config = dict(
    n_layer=8,
    activation='gelu',
    balance_bias=True,
    vocab_size=8192,
    train_tokens=409600000,
)
Below are experts of layer 3 (counted from 0) of a mixture-of-experts language model. Rows are named router (the router's row for the expert), up (a neuron's input weights, with its number) and show model dimensions 0-127. Each number is 500 + 25 x the weight over its row's rms, rounded and kept within 0 to 999. Numbers have three digits each.
After each expert's rows: a language model's description of what the expert responds to. This comes from a sample of Wikipedia text that the model never trained on.

# expert 3
router:509496518455503525518489532504503520502463534513468455504504464485515542481474439514470510505466492498468492487513498482459507517490500488515524495526484483522464440457498530504525472497520454501502496536495529488467533460543513529528458504557501518476519529493503477479488576515528529508507528529505465529482528507509462502528536504483508516508531518514486489518461493501535492518483
up0:551522472438512510494484535511478511471498497510494525501511487531511499499530526535461489511519502465525459502537500469529491483464484493514542478517532477486508506484528502463493521541488516507549503473544529497429474464536510521517459506536504491471518514514501544519510517514494541509512481500529504544493449525483478541516488538504535483501485539526510506542490510482511536496522
up1:531511493490495510463520526548502475516494538496468520564469480506476515468504485518536473460490516506466497494532491513564450515514484491490536507479472535532516517493491471517500472520529527503478519482496469453497470517496448485522499464498561425498531504523483510525519529455484527532523528527504517511498520485512467495514518535495478501493486524474511530505508473496467519485503
up2:494455475534492532480516484487527463493485503503527510501491488531493511502530505483549471508509479515499463536505529514461512495495439501524407493508521470491494472484510507487486507469478539487528460475540513508481482473488508474479474438484532489524534482476518517486455525562520518488498490515501503494528513484488542526512533472533430521511505503500501503483502539496495475501502
It responds to: Opening parentheses after names or titles, introducing birth years, ages, dates, parties or disambiguators, e.g. (born, (aged, (TV series).

# expert 40
router:495460470420473516525465520531471548521484527476463490466506463508491499496529484529486476475487520453475477500485499486512500478482473503488500533495461509563507507475466476467549521534487505474482486508506500445494493465537538476486466525508498510518517495520464493480496496497509506525501521502502487438485510493520506546482500511489475530509517542481553514484485532493541514491489
up0:429474532471513509492505447532511498499506487471509493508499460501483540475505502491434470482500481509497493462523533545492508524492498543505491516462484488499471513478497523483519485513478511477462501462461560520431474484496509521456529561478486475512537498491511510484474473503512477512494498499537469488487508502526500536527496499513519490484479468502519538504493436514489497517536
up1:474467499483476492517508524540487474519477514511525456478439480539463497496470542491507509471513525501517478423530481492522477494528508531501502486485509520492506517483441490496551481529523447465490514496557499503526484508546495497501494479525521453493476459492468474516524514534491509459449443488512510525493484503496485519497547492509496511520499508534522514509510500512531493478473
up2:494482509479527477488494487503513489482499517502517520500526496487517442437432509493488527522476511526516498489492472494505453511514503477483505486468510494523522406478483516465499447493494529520523465516514512468520510525526486457442489512517526486531491506451533486444501499508502496466509521457517491514527492498524533478529471516482537480517488527488505542494478519499523530520526
It responds to: Word-final plural or noun endings such as s, es, ers, tions, ings, usually before commas or periods, as in guitars, offices, ratings.

# expert 35
router:491473469485502550477474520543452502545476539510472487514476473497515485469490471525451505529478499452466470518482474493440479506488511481494507508469483491501518481496506505456534499512509469508513515525493499493524530481515497471481488505546508523504513504480493480483445491506529478510486515536532502462514503502491468524462475528526493474528522452484467478479487540479562485493561
up0:488480525473466510513486494480454502493508501538481486520453507482495440506502491484528514500479454463502483499533469471509556474488476507483451495488490480559553513485477456514453501505481500477499521496472523502493485471459493482547498475489533467461486517518548487494480532500510487477499520493512501497504477459532488495486496452489517530538513452480531460482541540496504483502512
up1:469534494512499541530479485489472494454488515503468469519462458519515495460501456502486474479457464521489519531503474486539493503523514533477512532477538477458529481487461463503477508481482515508501468500459518508502523473486485484527509521474458532485506500476533444514495502518549494487471486501511471493500514505495478503526513529551489523490474442501491491488524512458540562474491
up2:478490477507550534439481550483457497530483516496502519521510497467522494491492531494499510543523558465460523520491508515474496504570483544551502497533504532528513490501480547466535520511523500496459501484521490518547514512500486510531493511462473536495477531488499524502474543514478518534510439485495504488490518482523473525483487464503515511537485485514491474479479517474497486473494
It responds to: Vowel-consonant pieces like av, ak, as, ar and openings like Jul, Bel, Raj inside foreign personal and place names, as in Kesavan, Milosavljević.

# expert 28
router:486498533508497516523487558503471506532505493521460464477489478500475493493487507521458489515484484492465504472483493476514517472488525522522491506474506495546510526475487467471512467567517473471494485499474511444503528507505495510524479495571538509490496502469492467488462573543541527519475517509497533453506542516530491516458501498485496475512505479500548474465495475467493484492483
up0:515533517483463466459508495484515516519512521537493504473517465524529548487532477481525490465502491454511457476528528491501539529533528501474505524467488501454480502516498523488560493550538468479494494522490466512529520482524534480491520493528494478528457511526521513505535502519514471526490544467494548511488510499508536490500554464475485479477499491498489470482513550455500510482482
up1:469515513498484519516485490488473494493471508535523516525486531521491524535440515530475506505488448509494519496487520528499536517554451493466488505485489492517502492446459483523534528534509497524503484480494533490513489473503506507503505481482495499494479470477478510505455556517437500488503462523470482531502475538542501493487585462524480458536494501517516500512519473506490481454501
up2:516501442535483499519490514480506477495519499457455466477475509491491490529449504507483543500541499521500499436533488484469500477497518527492456475499470491508484481488516481458509477518505476509511473516463531533513460490486515518570477559547498483514517525482462472522490517492517528552492493512532504481502542486500488523529503511480487477448525481518490456507463510471493511502511
It responds to: Line breaks ending numbered or bulleted list items, and short mid-word pieces like ri, di, fi, as in arthritis, sodium, identifier.

# expert 57
router:502497498494516518506493492503492453537496523500477479524503486527539503482510498530516479463466510448471474552500511478494502506514520501475470480487479517518473500515454499472505481525523462499522488512452478470487483479529503509538475497567505505469566516484485432454483519518494508513460529492485484486450538478486490514460512504512477471481497519501489499475472547442496473504532
up0:515519441509517479547547536518458523490484517521522449510487507524493523421476535509505445509500494488441492467511481490537490498499507519480483491508499462519505478533504472459527504526471511512516524494530477486493514488483503496503518472505531494476499526502541485484499486442479509526489497486509556495518517486514442469489451475458505493481491507467514500477462483481502517468517
up1:533462523514468486532488510516503502509485505500459494532482542521532501502507530527500516493471492509511459545474494513515537543487486508525478506493462505526494518517479508488515472483498471490471518494460496518526477466480490512558452542466552469505488510440511470474462484475501509476502495511461498537489486465499497482468510491495475467451521513515521475546479527458470490457544
up2:554457468485508514512473516472488453494528523525484460464490537442506535496482488457536463524496457525485483475473498489511509488523497530499467521440455525500512477528460480469520470473504494495513521483495480509495499496474506480478451480571455499529522518512520499482488508504515517487477506516520463507521496521531446479511512473480501494494472546489481496497481474512515507539484
It responds to: Later pieces inside words such as ip, ik, igh, fec, ump, and age after an opening parenthesis, e.g. (age 57), storage.

# expert 44
router:494496523472463540499515529514494499526489534501476505514535485528528497479508472496512492497475507476500499495535460492474526491456555447504505496532500483541484479484505502442502485497490460488475512499460508494461502477503495522505405502499499495492527497495498448444487503555499492503475536512524471483526533506540465549499527496502515491534517515499493504512480547485516483493445
up0:504449532500450536522498557487513520483496495538486506536520488513499513463462529492496463519480499503499502507455529502542545515510522534490497496476490538490474477516491475522483474482519525500528541515481542504499501528427513513493533528478462514495555535446508486506474536531521494491466540502490510518496523504468509540481498530481527520541510480454495497476517518508492489521479
up1:537548510462501497479525474459476482536497439501499498497526508541482547482533496519528460524509516480527527533513496501531513484514512506497521486513520463485523471512503503487485493502503469492470519535503522513497519454474492539511466491511469527499513479494553485475480522503464487475497519532462504522521500458535487459490523500586474509500497501474495482465451479508554481512518
up2:442487517506445535536524506490528522507513499492511521504534517481480530524488479492465466475498460479499546516487527491451505510526503532514505469499484548493508507447470467499479473504491520494499476509491524439504529509524484488484490546469496516483445483485546468494497498495564517511517558513530529543491502481473462475498495533518497504491506460478488520503468515508520499523469
It responds to: Commas, opening parentheses, semicolons and dashes right after a word, ending a phrase before and, which, including.

# expert 62
router:462497485496514522515514529517494498543492490479477473515499497495522481502516461498422481505459515492429465483508472484473484517488506488486552510468481508521495477492470485496561483524512495518517539553507509483481509492537516474521472511504504505494521505483518452467480548523530489533491509506513473456499508519485466525507546507451486467489528495491510448519445473468514502513520
up0:473522531533505529539488473510496473521530516481432499486458477485509474472496474527506495494483527538483491517476493459481477521468519488493528478537503514502531482519476483501448532465500484496538508520461466503470482456483526469568525488522507485483508459538481490504478492522517512530501519499494486550498524511526477466493481483519525489495446492536501474501496451485482555483496
up1:493484486492502486489502526530492484517487451496564509453478458498546523505512544534527493504472508509472465477503498523492515509489493505512548467483471494490540487507453471422514502487503532538459486463465520479485504499502473502503484513501504550497517504484524529548479481516533522521486488488543506512487548516522508526483514437473522538488526529518490483500498531478527517476500
up2:508503530501469496518512524514503519503465500509537530487513470526479518492479516482471517534491496504515493469471491482455519502506516504452524496448463504493536538565506511483559528539509513515464493494493485535556506505528448533488484510516491523528502522495525539483486520496519502521535521471536512462510442572509519520509514540480479493509519512501491462536503476525480495524517
It responds to: Numbers followed by a space in table cells, dates and measurements, like 12 December, 18 |, 5 ft, decimal parts like 91.2.

# expert 16
router:483514480515521532555492496484510505489443540521502462443494471538511497534494470507440486489467543451466482506499478494494520481463480479470482493477484539526481496509454519497543520528504507471506478548492494472499500455518504457537483505506476512496504511487508487485486528508492484533484509534485486507501498512494478494474536508502465490499546499480553464449469515450508472479501
up0:475456500534516515505495470510536513499564535528461494502491514490480538476491510533506473452482491470503483534484527465467481499489525537472465514516498497488483516508531533486521473484470518554530462514537503492522535455519520510502519510472531491482500503484478517448466496494476522483536511514496434521457498512512499499516570479518511507512502511522488530509508500489444478502531
up1:540528480525538528499492509487490500495492511500470475505519433506534476488475502551539504502499532515520509511502534493476541511493482498530467549482524488499455504449476488528493492479488478519479501487520523500519559462532484495495503502464523487471481490486445462493528516439528555508493455522520521522490463501473502504468496525532503514522536549538510482516498480474508489485491
up2:518488500488535519506515549484511488547481547490465511450483479480511504496480484476500483496480576481502543509450501487496521491464508467528514533519516525495538472516435547510473517546531478489487512490475523511466472492514485468503512490513455533501477522488513490521503565468481518496511535525472519483509532528480513471461501490469509505491474475508542496483480497536501477486503
It responds to: Double line breaks ending lists or paragraphs before headings or new sections, plus infobox field words such as Length, Position, Year, Directed.

# expert 23
router:507477488508501530536508540532488503521474512502468463478535471484505466497494505509454513522469539488431448482520471429457510512456516469494517488464491499545478487493489513482529469519476508479473516515496516493460519495518523509536456516523520521476557502500506476472485511553503497498511497506492482485503523471515461525488512483471493464524558475515508514469458494488504506507483
up0:454452538520500518508486481502552483448503496503469514507503465529515524535428536516452498543456536489520520527509485492485537489507515522494522537528473509532495491536523526468509529497482503483530471558502490532470511497542509497490504478524461484474518524500532502476483467520528540516516489485525490460531507486507502531520528521463511524513486469491480488503482470495502540510506
up1:535514480510488525494501485536521518488498506491517489501520481520501526466507494545509512489504471515457476478463495505552517477516522488512530496490523479486512461512516495458538447540510533495536532454482496467476530535523491505525523480512450571470462472493481462473496472469469502489521503485549544482496537530466446500505535532508496485492524474509503518463515493490514488499475
up2:471504528510507518530519531503461517504511561480488507493478510511507514500520487515484502542548469522448495486493547474451506540480511509520503507486456480524506501495503461507505514523504541504493492479483546496509528452496517493451492490460522462472526503483543476498469534479479485485483478474489483549505461508481523485500475431480526477517542494457488515473545499478497473514467
It responds to: Blank space or short entries like numbers, dashes, Yes, Notes inside wiki table rows between pipe separators, often an empty last cell.

# expert 50
router:517462472478511512523482520543465491509481525513474490512491426504546506481495470510453471538482539485486420472517478442493531483483496488479497506506474493528485484471494502507513467526493503497498486506495505493486495505519506510520490500488507511501524515513506454491458542536468542510489546495508504436526511535552486490477503518447498491506528509489479457529464500474526475505483
up0:541507509514482517466507537532496494487469523524498514524482512548453445479467505479556493548468536502479502466516539471539506477511477464490535494474524519467516508535524473504467534532517478521477507458476534501519477518491503533532473521470512501458536511513488502483517470524490499489478523528472519473498531491488484469527509473483470501499514510530533540533511538518521487466505
up1:501459512507524508515509500470511511512496515522493517490573502564444525479534546488495504486461492487482449536516502525508514491492497534527506501481439527500517487457445467468513475477510530517503507498522480476516521532498533542490518516507489443476495477521515515517454471506520533488521495503497471482462480521492475500480504485469511498464484482534469473462473486491519481457493
up2:505521469489469502469511491523474494505469529465508459502511477509496487478488496481535508483487495519526472503502451469467514493552513507523473511466481489504520484473502479506501519464481482522466475492481478519519509481474507514491512451495542518535468475493523482452489488507503544573493505513535514475432547526491523510488513540492470521438483477521454488449511470479533506500497
It responds to: Line breaks ending table rows after a closing pipe, and separator rows, in stats tables, election results and lists.

# expert 6
router:497496476479496558511466477553478501548471562489445463485495504514517514481513478504516499515521519512507471482504467477472481513500501480488510507500463527505513505481497505470546482504451508482455548506476518461519521483522482513502466508556526519523538488502475497469483490495480512517466496496515485497564544513490487487474473489474468550556517499512476480533466486497532479511512
up0:522467556457493485505480509516450481468487475543441476503538521495486506521531483520508461480493483450513508502511439539469481535498496461541529506477467508490488514525524503522527495510471491491470538490491485473518516532516496501511480530465513481509514477531485510503507474531446461507511502447496490522498496540513489482487504481530539461477520453508489489507500486546498512484540
up1:492536455501501518523512531468479503520476555511495478537478530494534504477513472503489500501507468528462548506503515545437496512500500481486494548478474478529496462480476527490485506475477477496528558544509476529516490505471526528529500523517497491471503509528515512532488528466482545509476545474521445541541492512508478487529507467479461509528503542510481490527495528472504500481507
up2:477517489512480462521488491501506523520510522510465494476549497487528505505503502506483524519520542507479486515508517451461489528509528493522521484502457537486491512497508474514558552509481549484505449574505486507474523502481467489497486505493509482527505499509501540504484496468548512486503526500505509477477506464550478508518509503482474483483550495468554549455467529553531515516476
It responds to: Word-internal pieces al, an, ar, el, il closing adjectives or nationalities, plus nouns like author, man, wife, as in nocturnal, Russian, popularization.

# expert 47
router:491444486462503513520486548521478496548487543472484452480511456517506485451537484525498505482460539467496464489500462481497507503472511493488499507500449463534496463504483514441515487544509488506486510521531505506490503458542519523496466487495507510500529520482465498463474495562519510519509522507488497480488543469497473539496487509483461462542497508508515524463497530467507491490508
up0:515455462453528502500446498520520507477482516501504489493492499514505538514504483503508469485485501527505494518528549483456492476494483468479514518526484524551499506513523480511480521458533505504492545502505508494461526498524469466531488478482450520486502474507572555540487526509510512490462494451486493497558512488468488484513532498482487524505495487495549493526517462486486469500437
up1:463494478518481550492480453512504500524500497454484447484505535486484545483531466507514501512509512510473480502488498455542484489491528450499480477547518502490493507463463531492476485508519516438516486498509488479514488479482484523506506512512491518498515491483456530522484576514466498488522543483491516557541509529494528508495476495490541476465530511508444525500501522506538500520537
up2:519535509459502535499496514523472489521515543490491501504520497462536491477532490535527549512466532492491467456530482504485536479523497520498509503543467437528512490506539467512529510461526510562499518495509464543504544497494554476518488514482539525525471478518512495469502463495517551485505479513501492479512511482525486517529452508466510481498481474496551511461501505478495476503505
It responds to: Plural endings s, es, ers, ians and the possessive 's or ' after nouns, as in critics, solutions, Poland's, judges'.